From a checkpoint of a small mixture-of-experts model trained on Wikipedia.
Size: 14 layers, width 448, vocabulary 34374, 124M parameters.
Experts: 32 experts in each of 14 layers, 144 SwiGLU neurons an expert, a softmax router.
Training: 512M tokens, 7815 steps.
Below are experts of layer 5 (counted from 0) of a mixture-of-experts language model. Rows are named gate (a neuron's input weights, with its number), up (a neuron's input weights, with its number) and show model dimensions 416-447. Each number is 500 + 40 x the weight over its row's rms, rounded and kept within 0 to 999. Numbers have three digits each.
Before each expert's rows: "mostly gets" lists some tokens that are sent to it at least half of the time. This comes from a sample of Wikipedia text that the model never trained on.

# expert 0
mostly gets: " American", " University", " United", " USA", " York", " South"
gate0:485464445480521485468522446504492507541496495494515509518527530530570490494475492517520518524534
up0:454501471487487451433507482509546528553478431461543504511478534520564508479468511512521583514466
gate1:549511528564581463516483512568500483477506537503512538473482459461472496485446529555535542479543
up1:478486506476476504489520570438516547438485575514566528537450538477458517532471487527475474426512
gate2:516498524527454507499559534519442476499490524490520595483443494470532506510453445475504461495485
up2:485440483490497463472502536530476503431465488435446436549423441515557495555522496487463499555523
gate3:438528468467518549517481570423512533485438540528526515594502433457602483494546472489482527530470
up3:427461517491495453503525463534483443532522461474481450454494455493496511567525572497523517486556
gate4:546516530572535438435484511535504514517450549442465604494536483472509548531499449509490518459460
up4:521517506498565479489458559537506545549443496562525540425484474452494496497527521473510449493513
gate5:510453560439506530577484502502515550526499545517541425544453517486509449520509458480541504500458
up5:522508469503364481447499596414562438461505408554458426557596493501519585504518478436468525538493
gate6:443504483506500484419555515518502424586486512523409500490416460578515451501468582395508527552476
up6:448429541486433513484543530483561483425447489487503492548498514520506576456514471512444541499479
gate7:592537491452503478416484512525536542460511522515499509446515458488523519521468474500553551519499
up7:531496550531479482566468496503414499499568474528527540485515544596489505443487484525403534528564
gate8:504459483477401437538489492496515476466548508482495527422528497473560518506484490483452513396504
up8:553527507569576482443499490569452521544502496497530495537476533558527461520509515529543481624479
gate9:438511478543511471547504478424485468489580439470482556500504519496492470460421493510471459522485
up9:520570476449494498486389500489559527500468559497480458482451518500494527487527442419435553485471

# expert 30
mostly gets: " be", " had", " has", " not", " been", " have"
gate0:488504499493534517537508468467538567434512446508524462556545487540456512497490464541508526486484
up0:508472543473498488517507477461508405513521499522478488571430545473540547509513466518575551488449
gate1:416554528474496519518560464503515455460502493545451526525556527519554528454431507523515445487528
up1:502446491555477484471413526533567546543472549514515552490509462483411462566520478527503582490500
gate2:591558467485474466429462502457537472481447474502481468528472545533527511539535464474521451505496
up2:496381592476627559526515523475533523477474439436470549462499515508500479482529440491524518401488
gate3:478517423498507508590510540548499504524533519487429538482523554527574542425540541437535543457492
up3:532521542507430493429512525447495440502473490556561469514502459453432462571445482523499455518533
gate4:528474509567455543526495547516429525478450533500460509538510444533453531467519470440485475481548
up4:496524479438535473477475488525614472527569500490538413454467514477526494501488576497572475496418
gate5:547466506470498430512422413544504499483530514470474534396522497525486445497512503514450472529511
up5:445449530540493495497478522549533474469536469432445508533467521505447491456579515571502512528569
gate6:408476487494515489454473447493494534483538510579500515476448460568513512466598505501539522520535
up6:421514472528452472428493473520473487482496530548537511530511427506522523430520482454561510517492
gate7:531494466540483475469534512504474523448497468577559493529597521516563514456454513481532562512438
up7:463479507427536504490435533449467468560535494466436457554493547470448516531472443537566490534456
gate8:504431414534505504451529486578524479547466514466465484494472505527498346502485431506449520447571
up8:503474454567470504493564512565480568577470480442451486475448491508493429503464472534446468522513
gate9:494494521569565494515525446470451570459485484453435370448539497487431433503549551484541541517541
up9:524505471491432519515414532518508454493455493526486586511458512498536545534460490509487441492489

# expert 28
mostly gets: "°N", "In", "″N", " Released", " born", " Born"
gate0:520534575486529476541494510509442455538539492542517503413482519490552416543491500456638460460486
up0:491509526530460539536496465486430474497560514493491462458522502528521498472579523438481482485467
gate1:514562583487495441545445595541514497478437483471495537508531481514537558561527502524497528493477
up1:536485382492494490472545492555520466470626472558503521458447448418529374483473468473517493524534
gate2:502506559441476539433524502446478538510527460548458462457455461458478433548514532536455446557449
up2:423524521493496595421412473454476459500514534534524517463407453518480473527557537526465484535480
gate3:506463539492458459534459505505463479525520458518467584514566554414432491481503495522510481487495
up3:465497476529433538520461555479536477428490542520554477543536516547496520571520438458499525500593
gate4:504562437477504467521559534482484534503426513508479485517511500520502482498496529448544530500513
up4:482476508478552461476478478557538489500512466466488539506514534555566459480537463530551512490526
gate5:451442416471521484523485438446544509486472523442423556502491499559497501545540443572495518442578
up5:479577516478570544457457508550507441508519533503534476448485548544506467496496531424561504525455
gate6:501538520500502526481525543517548458550465437512512530441503515500457527420436530556526481445487
up6:462475417498502498476479503527450507394531489478531512534566473488528435513513513417463485548466
gate7:482459431460508524512486491514439495546554529520563527477515563489463462521421529560519519498477
up7:433513437485450507448502406574462543514508506501486504541472557529481515528460460554579496534548
gate8:469514489534517540433499416541478580501427454536470514584474454504531491499549494434563491512346
up8:461437560502524505509398475548529549511470557477551538508511480545434515498528396589495571503538
gate9:517470480492532517536486520442478476509519509487477560536451524563403451456526425427465496412457
up9:493444402540477499501497531494552497520525470526475542493541500545492511567497438451471495550463

# expert 24
mostly gets: " was", " were", " has", " is", " are", " been"
gate0:458573517559513402448517513572514456410508484527532555552479484462506473519519470475520547475540
up0:531459452500477553485467506482482542606445482510511441476537525488471458479554503518491468529458
gate1:572463543517502499489513469477497571482500431548486511492431476496475460482553503602491525559441
up1:501551526527474437469494497557516560425516452551499585521440476462530512479507503552483541527424
gate2:423518568572477450444466502479444428537497474533528462492503473539525507485487536516459445524508
up2:455469507590500454445482443433495438527505491517522424501472444567565514388500536489462465501552
gate3:521472484533449483501482455520425464464481522472469529516485500469516535511497501529598463428423
up3:501548501467499483536491480491482519541547473501441478570561495503477452524500455539465522517497
gate4:488464538560426507481433543509486460549456522500493484513565484509499581489444450487482518515507
up4:444417517484529504499481477473480472587491479511509488460538500498413531475475506525522498459416
gate5:487481563473446525556559557497535489538510504520550590548490410554504539563477522453559524552504
up5:551489517458520521497469526570557495478430471531419528521425492460549484560448503561523523472506
gate6:532442473546514441489445547448508479479519513459506452546560542505458425469530569464526469495551
up6:468458467457470547444549537446437472477559569506491430511507512531554517480583455535433486546519
gate7:485521441502515538509552523493498422458507460592433483498496577525581461562430495550522482422476
up7:548445482518485446461473509471500497424464521532526468522556504568465523502483458532481560427471
gate8:472538448514564493500526515467496519529510525528511541503550568558454436486527470508520499505532
up8:440486448475515499528496510452516506547519507446491530503505511540506541521508467517524575514498
gate9:538533517520449548560538496495520532495530582510475596512494505467527493503544439484531475534516
up9:514487510534513591531562563513534473503556508468509524480509554500478512562550488529506553427507

# expert 31
mostly gets: " \"", " O", " '", " p", ":\n\n", "===="
gate0:544455433544495516502535495470457515469497550492560508534485473507516564510499552520523513515492
up0:529478487546522542480521492498504545456442503443511463548482524469562498488511558450503563530492
gate1:521497521498496527474463485446522495517520470463578549525436567548447458498493555447508500425495
up1:498443522446489434476510491580515495483482543509440485539552395491525506529554494521494512515476
gate2:491518564540509402549463547539514514505450469453499530543552521513474584520485512528506500532497
up2:582488464482482552464528503592485497497485530513525439520433495522535452494490491549511546521452
gate3:487495483437513471502469507570514556477483462487430491490541491452502498479522547452504541436562
up3:459563486443470524481457559456532457446490511497478504522524490520541541489462527527466441487530
gate4:487483484493485525511506512513545516504494482550504459446505494449482505469484476494551547471520
up4:486482471486479517521491470506552511503492494531475469432494495431500516464441504520508546452510
gate5:543518451516550528479467480455455554517440505494492539448556609526431502530492493533510452549525
up5:558515552503412454561493531558525490460558462462457506588465395553520492462521479495429564510493
gate6:480531484487560444464530499502502481496543491484445499446492497494520462526515466524455450478479
up6:522432515436478561476559514447522486506520534492510502506479477531488511473492476506525462545515
gate7:510459485520495484479501479491464441501463476414536511539511556418446500501562464509486476476470
up7:555514561508529508551459532547567541503509524522484532481544522537488532502511502475509506544566
gate8:526482512585472504485489516440486485508542550527497551493441460572481567524568481469479472582495
up8:583446508533504463455489515495467500472517513436519528527498500482484518582512457460512445523527
gate9:492472499419566532447492468428565498520450432499476540507489524522556496532486491466479516520482
up9:450544563430479492527493505482530528465475439520422479517466474549569505517532499524503517544498

# expert 16
mostly gets: " while", " when", " but", " where", " until", " began"
gate0:524521490521512446544488514541535506509511535538382532549455449485440551531520575526467575483466
up0:490502520498438525453431497486492495492450548488592521476456512565411566449495491515526511504497
gate1:470479419502488393509451551485530551518470481518476452478507527537425493498484518532500518483490
up1:519511534464541555476496581460472456455518532445478447453509497568423509478521420483507505517591
gate2:467511500452485530526507468530442510450542479478481487532545487489562519496530503525469509546424
up2:492553544511546485490430500530474583439533496498544497462515556416468471570493502453446525560439
gate3:479507487532554502526468481492488501507488453439562468482513503440447600437536503439485527454562
up3:483508521447409465492528512473553506553439523522494543527476495556573376515534477521493455571459
gate4:552431466423531480526523491544524435551538544561412517513524542474468475522507519469524505506504
up4:478520493525515514527491482483442525435507484490526433468483541511508485468460445436522487553550
gate5:583438495440505466509465518596518501529478487490450460494539510533517501443499583480571508475488
up5:427522478580452519410465493514488482510497510516538522532499486537528417542496520517481498497504
gate6:486400415514504496441469481491527473505469469459516480467459483488452512530441416537572502453489
up6:522529514482530464456533588486557514426486517488498497458541513454617507444411538459491448443557
gate7:505484450495503495461407482493454480470536536536466425513540516528568467489478489505484496428521
up7:481518532453546494504567482514574477485430523453571585470476475504536500465471497492480497549502
gate8:490457546518541435483505479543502493477459498556502522506522507552512554500517559471409525512551
up8:489476495495557511470527512512540476517553484488445519485492525453505492503400549464508496427477
gate9:570551499476493516458519542466368486515556466539499479530557543489488444506518559502538451456542
up9:378429487515583585509575568498524470549513446455469523534481502443489469482486449452518455522545

# expert 14
mostly gets: " John", " King", " Michael", " James", " William", " Richard"
gate0:524440458476454587448516561547488478432545477536509517474540500497494537467488500515437551530537
up0:446572542495519526512456492468571478542499503494500477533573561504516473436567496422584437459508
gate1:553544571505545470475473566486465539510514517536530499505461530478575444475542502466460482513505
up1:480508432516493473589509471462491452512476482483477417538504468512469504484524471529554472494460
gate2:522537489469504421467510473466501551570471538478458501545530474514534448559480475532430510532504
up2:514529505529514494518513540419527506448491506520447518557491445541506464490561445527412449487468
gate3:554557474495523477569523502448439468456491481501509570516494530477597461511493464508548537481457
up3:512474505527475473533571472470481466520514491485540520481487482502469502479467485483507524522535
gate4:493474486517473517553439497489558489453533487497510478530482491499498474531568536453412514495495
up4:549564485542573498524455424485419575508453404562593431556491524503502504450502566522567548487475
gate5:527544429503512525492484495445535505512472574500463525536497509519511554535469498498470537505446
up5:526494531475449482443493474500457544551476506526482503381532502478499512469600466474475429504483
gate6:524474539519541495421550487452495485434486493524521565494516510462570556504516571491475507525486
up6:487455501487540431442515504418456496483507551520555522516515458467508597529518579551482562523529
gate7:422522526458488415556479511505548476429454484473473483489493484544552506491595523469471581538489
up7:494478519488536467535508511486522515506483463453479451500519476504514499463624559539482554503409
gate8:485553492509483508565509495511570518497482443469476468455421514515507473447515580518463538535476
up8:505427408483499525507497473488453473491518484423483489539472505462493483434526462574410538475599
gate9:476377488501521567478525491485501523507560516461448532486508504512406530549525551515481491519511
up9:464434497540522542477447456505528503480505559460547590513458539501464546520507541514489495524502

# expert 13
mostly gets: "20", "19", "-C", " late", "-D", " c"
gate0:487499442562520485508490554432495460563472438428500486524464496495451456453447471501504568554542
up0:521417584487566508511514459449514519535494490551494557474537552480492502494526540513554485450495
gate1:533478460476402477435546508520529472459543464458546560430504521461508404529491511489431446527516
up1:447462473458427511499462523494547445483518521562497537517472529513537458563486529483411490458478
gate2:515534523521453472429480541489473543470506446488476523563520569459533489511506495457462484519505
up2:541445501534484510468500500431524486528533478434458504518461489490460508564530533574467560459495
gate3:477554528517533523456542491474527476487522426514476539528529557462478545545529507544526541473422
up3:549501502497495417497562476485501464501522550460505557509393462557472481530410512515479443496528
gate4:541494485543452508501497558499501503368489489558470538535563427447500513518517520488466526499489
up4:499544525637539463491476489463455511521438510508547511537458469474534494477443431507476505472434
gate5:489389497541495489516480428489450582542548483483456507481533564438470480402504512512465569530540
up5:558483520550572486539494454469597454499532542499407495477547488489487501466520501538530536479573
gate6:561547545436504461520523493559487495494455427443515457540487501502496500471472513497491599497508
up6:452450475541512525474464515424504479524524532526479535503485522512513496552528495532501383486513
gate7:491507440460447455532494560475485433494521423501521440504527408452499455482511570473438499525460
up7:555514485423506460500527553450502499494494433447530526520511512459498529514573485484493518557507
gate8:464567510552472526541538493557547480561562567487567508494544450494504448544476534423468552463451
up8:506501558561432512498465544546422440575414519541475489582443493535498462500465467518430498496545
gate9:535450547441483545512517504448547518461422492455487510517534521475506491478503490478505506475453
up9:546545472484497551412503553455506559456509580502529493418558491450515531481477481443461492493455

# expert 7
mostly gets: " —;", " –;", " September", " February", " ✓", " January"
gate0:507517469524522491474495481513509521465461451522502557463472491431527567462456512509550500538463
up0:417525478524543483536433517491456477488462448491499438483497473564495449506522467484464459518494
gate1:475520454496525511516527439527471513495562494527545527552494521456489504536516493504551477509539
up1:519534470529546439468551513469529475569497534480467493422502442481569419495501537521466464486529
gate2:475546536488514544497469491522505505581540563456459493425485429462471534478570465533558515584472
up2:532459468603473446506519474511446487431438455522495511537526501460550497384474571548439434437498
gate3:569513502561486404451502483448405522489414488466544510478534507461475532478436550524516457542515
up3:596466559543531458469504510500562536450472532526516521541454488428496529418483451516506516523485
gate4:497546510417565476522544480553486563496516476496506501583517490471515525446540545457503544533533
up4:479455551559478533450519535510533513472492467473455540457460462564595433511440451478499505512462
gate5:460432487537457524499477466520443520515430550491493554538542468493561517435558477489558418529532
up5:435437478589457505492409529446435478535487529496524479538504460518460507453529456506508423492495
gate6:495506469411567602511486486455509522566479509517518445473542522537531493468462502482481484513475
up6:480485402428570481559518543533508528513433465419426521537549488521537508504499562409497473513489
gate7:501503429531419508494491527434488485490427514473456490475486515517484493523443491487564526469425
up7:537488429545460413492488531483540469524518530521522551444470473477532518502468464476452428567573
gate8:509527467485526523486462478506508490442466534526442530485448440525542464438417511468418535539506
up8:451564502452465557518469523519500460491404526472457465540445509567467525485520487486529517526518
gate9:544495476520454542575531548492500499471413521475484536498547532538512481545407484489528533506531
up9:448478525421526513504491468505480465506511516511498468522507494562569462582480513480516497448570

# expert 3
mostly gets: "\n", ")\n", ".\n", " |\n", ";\n", "°N"
gate0:527551478465548445488504537483515561629441491493539553403418495585493464519482526556527443468451
up0:482505496495524437525486486542518518482534478520489445547490546587529433454495497543554520457492
gate1:509564529541489489476426528466447426523470545521517537456493498521465469493467514475548581486531
up1:530591519528482509483460501474488417529471493494522529423482499498418530508507505429556569512521
gate2:532516530514432447504483553547514491487564475489552516466537535483473468492468509467518515522556
up2:508512482479531490489455482450499530492500520443492463495529490503535406481506509402444470484539
gate3:501523517501536516457491503457512467477478527500460444554467531445579462542493447458519502487502
up3:471475551503527512497442498495487507498502564492478444526529546456511411579494470447526534438540
gate4:499480493528480579438504513547539463485498507418522517477478510537524548430514460485489544495577
up4:485491537471443455422449511536450485466424498435511558459425493505403499417503540510481497437509
gate5:491514501546490449460506537486497540512462495536458494544540503472489517497538521527463502419499
up5:525430501437519502451485544522506476536531501524602479538526481477497455470542425464541514526463
gate6:537517586510423487450514504548453504530491515500483519428603518516498525460479546506499495550553
up6:436417401548575405508470562442499484465482496490465481564511509477503496532566510554475492475518
gate7:557432528443509567474542439447522506516508563492445541502488470460460499557574517510454520512521
up7:469528549488491495438495504498531534479507466470549559527504450479524595457595494550460456486447
gate8:464439455459485487443493493478559517506486548486519521434468522508584447494553544440500502531481
up8:495506560547558488520526483478468457506468493482456439529541467480466552507478456539547455449532
gate9:565542536482463489482423446554520492489456510530533599471513495491482437543441504524549535518431
up9:482425525563486539484534566508537480479503553443519409532528488549575624481556510476501437508536

# expert 26
mostly gets: " The", "The", " It", " This", " He", " She"
gate0:512482430459526477450475500447590502482534555478473548540532480513492529522533486444519485530473
up0:548527479612539504525578542535449473474527428485481490435449517505461514518463548573429451489540
gate1:464538487516558489440443513544538508434485513523480512486474535450519494510527580513465522492579
up1:515472469534473504504508477505545476546543478445534486458538508460587493537466483481511469535428
gate2:474562531429558442467447499531507449452528477453447501509500472455549463490498607515534493516486
up2:505479501504459451450489473510425430533442497486483495401505495411468484560429484459472470447590
gate3:572551527540563500504555522531437520479475446462399470493607468582537532488497493432497492508498
up3:567516512514571490454526537475483571425453415492388523495575487498493480496528479423500480533545
gate4:442466455483431549500435503467551500543495500510449550524500518502487488486547555456562484474530
up4:525433499539506509493538515609512528523469465519537531474487495453456528511557537444539495522503
gate5:480557501557510509484476520499636492466468463489515526523520557493520503463562499502520466544533
up5:531452543458412504544386529588493479432557563554528476466474545471501497481406580546459503510522
gate6:496510493524578528566512481520547488485513547498459550468486497548524574494534549505449502483516
up6:530525505510462457482443524451461583538446462508561452483518568454443462516474487549527454563477
gate7:488519525518533564490530446519533512457476548532491481524479485551565490527514511487487513459520
up7:522480475421513489540459563505477471487476460506542479486524503491485544551573490546476527509491
gate8:487419556533510530609490518491539458532497452575468473455493508439543483461472488523520480502465
up8:483482454518527456473551605463502512630438471525486550467485474492478527418500499564532423542459
gate9:499521475433496480493478475382460478533486506574520520487498503540478544478514466451524477457512
up9:524472545434389490446497435533489499471455423464447463432460517469501494549466489548437483497497

# expert 2
mostly gets: ").", ".\n\n", "\".", ".\"", ".\"\n\n", ").\n\n"
gate0:526528451471482511514549487444533478490507480475511527511533550493485567527496436428523424498494
up0:462481506503552519514474506565452516475547520532500486511429491536543464467531579542462581474568
gate1:523382536560493520531564559496472486504440536521496462519520520522494464448531563491482526588507
up1:549524586502488453450490527476544495514561499451507460532463464488485505463479489466554414454543
gate2:454485448476458482468487451470487504536532487495456507468505448486419545490557568586460472425537
up2:469467516581480474488532518462501482421455594522474510516533499502500552455515459478569443576515
gate3:548503442542442460503499496592545500508476485484508518431516488410461427421541493524438499524524
up3:507491547409537471479523497439498497500494472554504523496484516558503542518483481518534546469516
gate4:514541474490520523534465450465536472572526458509536521480448537532449516540485546582428510470526
up4:513476576455539417519499526508478475446538518465515547589486509562543572518462428500591539519508
gate5:556513508438502560478530531552530488457484501479588509457548510431507506503488541482500554512540
up5:478552491523559530518484511561494472515516431472541470523532468501509516525496433505464473521509
gate6:515521483490542480466509467491468504474441466419490548471514558417530485495465544437501510533410
up6:478485471507446487570490472533524497536547585583487493540501479535518550508547413514496491486584
gate7:520530448603466472464532492466542509510551464470462550549551503521493558536516507480500564504439
up7:483494558431536485507445478484490500529440511617528388512484475505529440511493458460430443478455
gate8:491498519484428460538498469498479558518507518470517469526510459546528460465602475526565451492507
up8:489451384440523557463555594537530496468535480547479519481477610511446459484547488534494565492478
gate9:515491512557524571464464512602479506537454491486566510550451502503482467478503513518469539531546
up9:514446545449511496537460561594474479494453532467502546505495501525529573441528485525505518513541

# expert 1
mostly gets: " John", " William", " James", " Thomas", " Michael", " Peter"
gate0:556573532506386568529454498464514432529499543566475474531425500509479513476502514497529495504452
up0:469483483504554452522509466510473574523585463473528485499572440461524524540525472445504554488642
gate1:475501524452509502474474387480567487513495565446478516540484497477419472508482523484485443463542
up1:501496458470500504457524394465530514544483526452502567524511500466473539530523483452473440498541
gate2:503537445492503459570577440446426533512445544519528549485469454514405498532524482490476513574516
up2:544478584510549552445467487509598488486551436448508437498527540517553448486460525536545424415522
gate3:447513481521564564486538468462571485536486553540502494542503553462446475530444518463579457385544
up3:545538516451448507388450452550577468491491497528565473550505474472492494580470543491564416439497
gate4:514506449411410477471528487507457523480494475529476570434515394520457511520525512520482548540491
up4:525505499487435490452552531467469538529537518517508568448537497495561516502490452577435459564491
gate5:536494501515516509572461545491524508417421443397409517435442539454443541478544553526436485483496
up5:491511496570501457547483490544489540430414469448466522524456448504443418497507564561486518464502
gate6:429484524542450490451485478498464509491410530423438583499513497528535525448493423493478497529478
up6:488498483439487525493412493515551507540419493442537482583521508447531464453462415419516525513511
gate7:524522463532535547511530526522520527572453497490441542539519486509464465485492533524467570486451
up7:475499522502498457517479512498490460469520495524573499486512562495505548542485471538495486506553
gate8:455468518473467483389568527512473453472483501511475497523495485487542492569568461516521536450485
up8:508519599468509387470533456480496527551519467535500523510439480553474479494597505463505513482485
gate9:499483531508541548456474554434505476542421551489484471543512498490540560541551473459530543415483
up9:462503457487496558426472495489503421538429501484522484523642473469571491463542480605490466454480

# expert 10
mostly gets: "ville", " Center", " Street", " School", " Stadium", " Army"
gate0:459544516501473477556454493542500474489520543533493501475479447443496529532452545476524507536502
up0:495525484525491524594497517570531561562481567481494494518514476489533459533428535441467424501584
gate1:504514473518486481503487576522501527477519533509487507504467512439581533386479587559523445541542
up1:474395448494509555465486471528430530503415507476500469569456512533553522481473580546535539508494
gate2:474518554463466512526462551510540446516545562510487420495481503515575456470449478508509464580484
up2:469462432520476527494543400513458546507466463514458506479493506489467454495566478415506578505460
gate3:468461562478506473486444524533568536517503443478512525568515487592521557417499530531422510479504
up3:465467569432501503536478530520508549523444461467481487545524515583521576526472574569427487438462
gate4:470535403508511444507501506469506511470432529445536522506500509543502436511461552448500484443499
up4:542589469571516440489479486449523535482500528490478459519540531582457453517477564532461480483434
gate5:462428451487560515546474513489480454463572553449505475523468484497502479452517495555539488475477
up5:482568537561452465528456497472488545527483518507512382533492511479533540499428479502470529542496
gate6:535462494476471493515467540453463481501561526473462506533567514549426558530481554455450491481504
up6:431473453479567458448587419510549472461441477478560503519499487498519469504501516550496556548542
gate7:455501557447554491458436475533540446462466516479538489547507559530512493515523506510533506529467
up7:414495488490515514477499524473508529530523520505367498466497491546506555515464428555589493506492
gate8:520552507535485538520496417574531461582485510467447525496488454527457474433431526499543466547489
up8:480545506578451525513522471560572535529437522497430442467525499514521453444496526498541465577486
gate9:493496518471471503515419539488529487515523541531462552525525478540488581555554512440432471515435
up9:528466435518558469472550510532533440546525487468522416437513480488514502476497431511482501592507

# expert 4
mostly gets: " K", " V", " William", " J", " Al", " El"
gate0:449478487460511474513565421451492513454514484461502533485533495520502473538469491458469481437567
up0:495487504527584471522561536495475475465426510547468540542542499550464469493622455510538539528478
gate1:429480455525488506455477514482545500469511528513515522495516450450483554445548436497433517456514
up1:518533571467502522589490475493473456492481469476526473490505568522508493570437564525508516524534
gate2:533478589527563491459443541607446480470445470489492516461485512453570514528477508477469494568444
up2:485450437510559507417544563606500475480519494486526499513489487483546592500540480483467500434408
gate3:559494445468514457477505450478544444504499536531565487549475530488507431493607504525564484449573
up3:528479548480522501522435553502439450527577470526548494570443550485505539505534491527492490520542
gate4:504564553567480592498496503523511537496515517524452532433507478433486510506467453525524534582480
up4:534422459452535501543439462507501453507455433464575434566536474497412482487552527473496588445480
gate5:478558543487519507420522551510511536533523523516447527529408480520518449434545479504505503449502
up5:469512472429510531542429512543506544502529458554552436488616518516431507477487500550446587502495
gate6:529463501473463550462496412550536451489605475518548456453493498492568522467526483434527562471538
up6:538503482507491488469544519491504526519446542491428384462536546513418499571495498517497466513416
gate7:503568525514518524435472500456501447531469445584434623557510555532525495507525538484524535502497
up7:506472455473495496489506522500503523449545567445504496538520518539445520526568394545525561528455
gate8:486520541524464446485512502461514461490497467528465584427409557567444543487592524471460514442541
up8:497482539524513501504473503578418499539522557477514488529548509432529511482482505513590463556511
gate9:531568500434527500460493498496477420476552558509474538477535560564428475443492528520542405519501
up9:511545520466498526472508393465486584426534472509493478545407513558509575502496531460538553563560

# expert 12
mostly gets: " used", " made", " during", " became", " known", " from"
gate0:468406501524539421537476423501485472497517446484519440448508473444492524438499557541582479476508
up0:481406425474438507471456499528540549476558488454547472530501502474505551383516553576520504500491
gate1:494478471580463553571530527550484448528513419481513481472471510431547479477483449506521412465487
up1:489457473441509453482514460449520565431549504492558543509508500537398491535484567522457576493505
gate2:552510499469397534411470493592547473514464509534477469449483551502451490447511535487456489451533
up2:517547527537471558486550456520555451533542505478443450483503533429484497405534547480390542409544
gate3:545440417510486421466536485443473476512490491472450535516512548508515450520499525522566506529529
up3:503487430486408475495551488481411517461503503478477509552525534432613561486426514487473505452459
gate4:479475450519489530506432405544490505445445496518483463475438476531489455466514539478520552503516
up4:496523441451481495527434476526497489387479462499511513480463489496498457502520525501506494522501
gate5:524521469512483493457510526485473493504467505541586491505422465443564594491436552566440458509584
up5:480482515501537466509478443510554474598462469480451511518546468552519445493531466476533458471478
gate6:500480532529510416533488481450515565492484479485513556449448498442539450499526605490496540500563
up6:591514499488516472511517540517472476497507514441472570534514533504478582535522478560446505525497
gate7:467495500514550452529502481456546517520441483515427485469572490551492497511490563547502494472481
up7:487482519424511514527558472537573464502519564540513494516455521567589564534496522471430428499470
gate8:472473510475497502512538531441569465468513491538476479461548477497446519514488430532582513559484
up8:478483427515507440492467466495492509520534576461476457523486491568468529514550580519423529460547
gate9:504461498480505463517513507487417474487533470543478406501525446509500482476553527509469506504463
up9:503493566488466507497451485509424519522508522543534444443532512495467453497503528502428538557473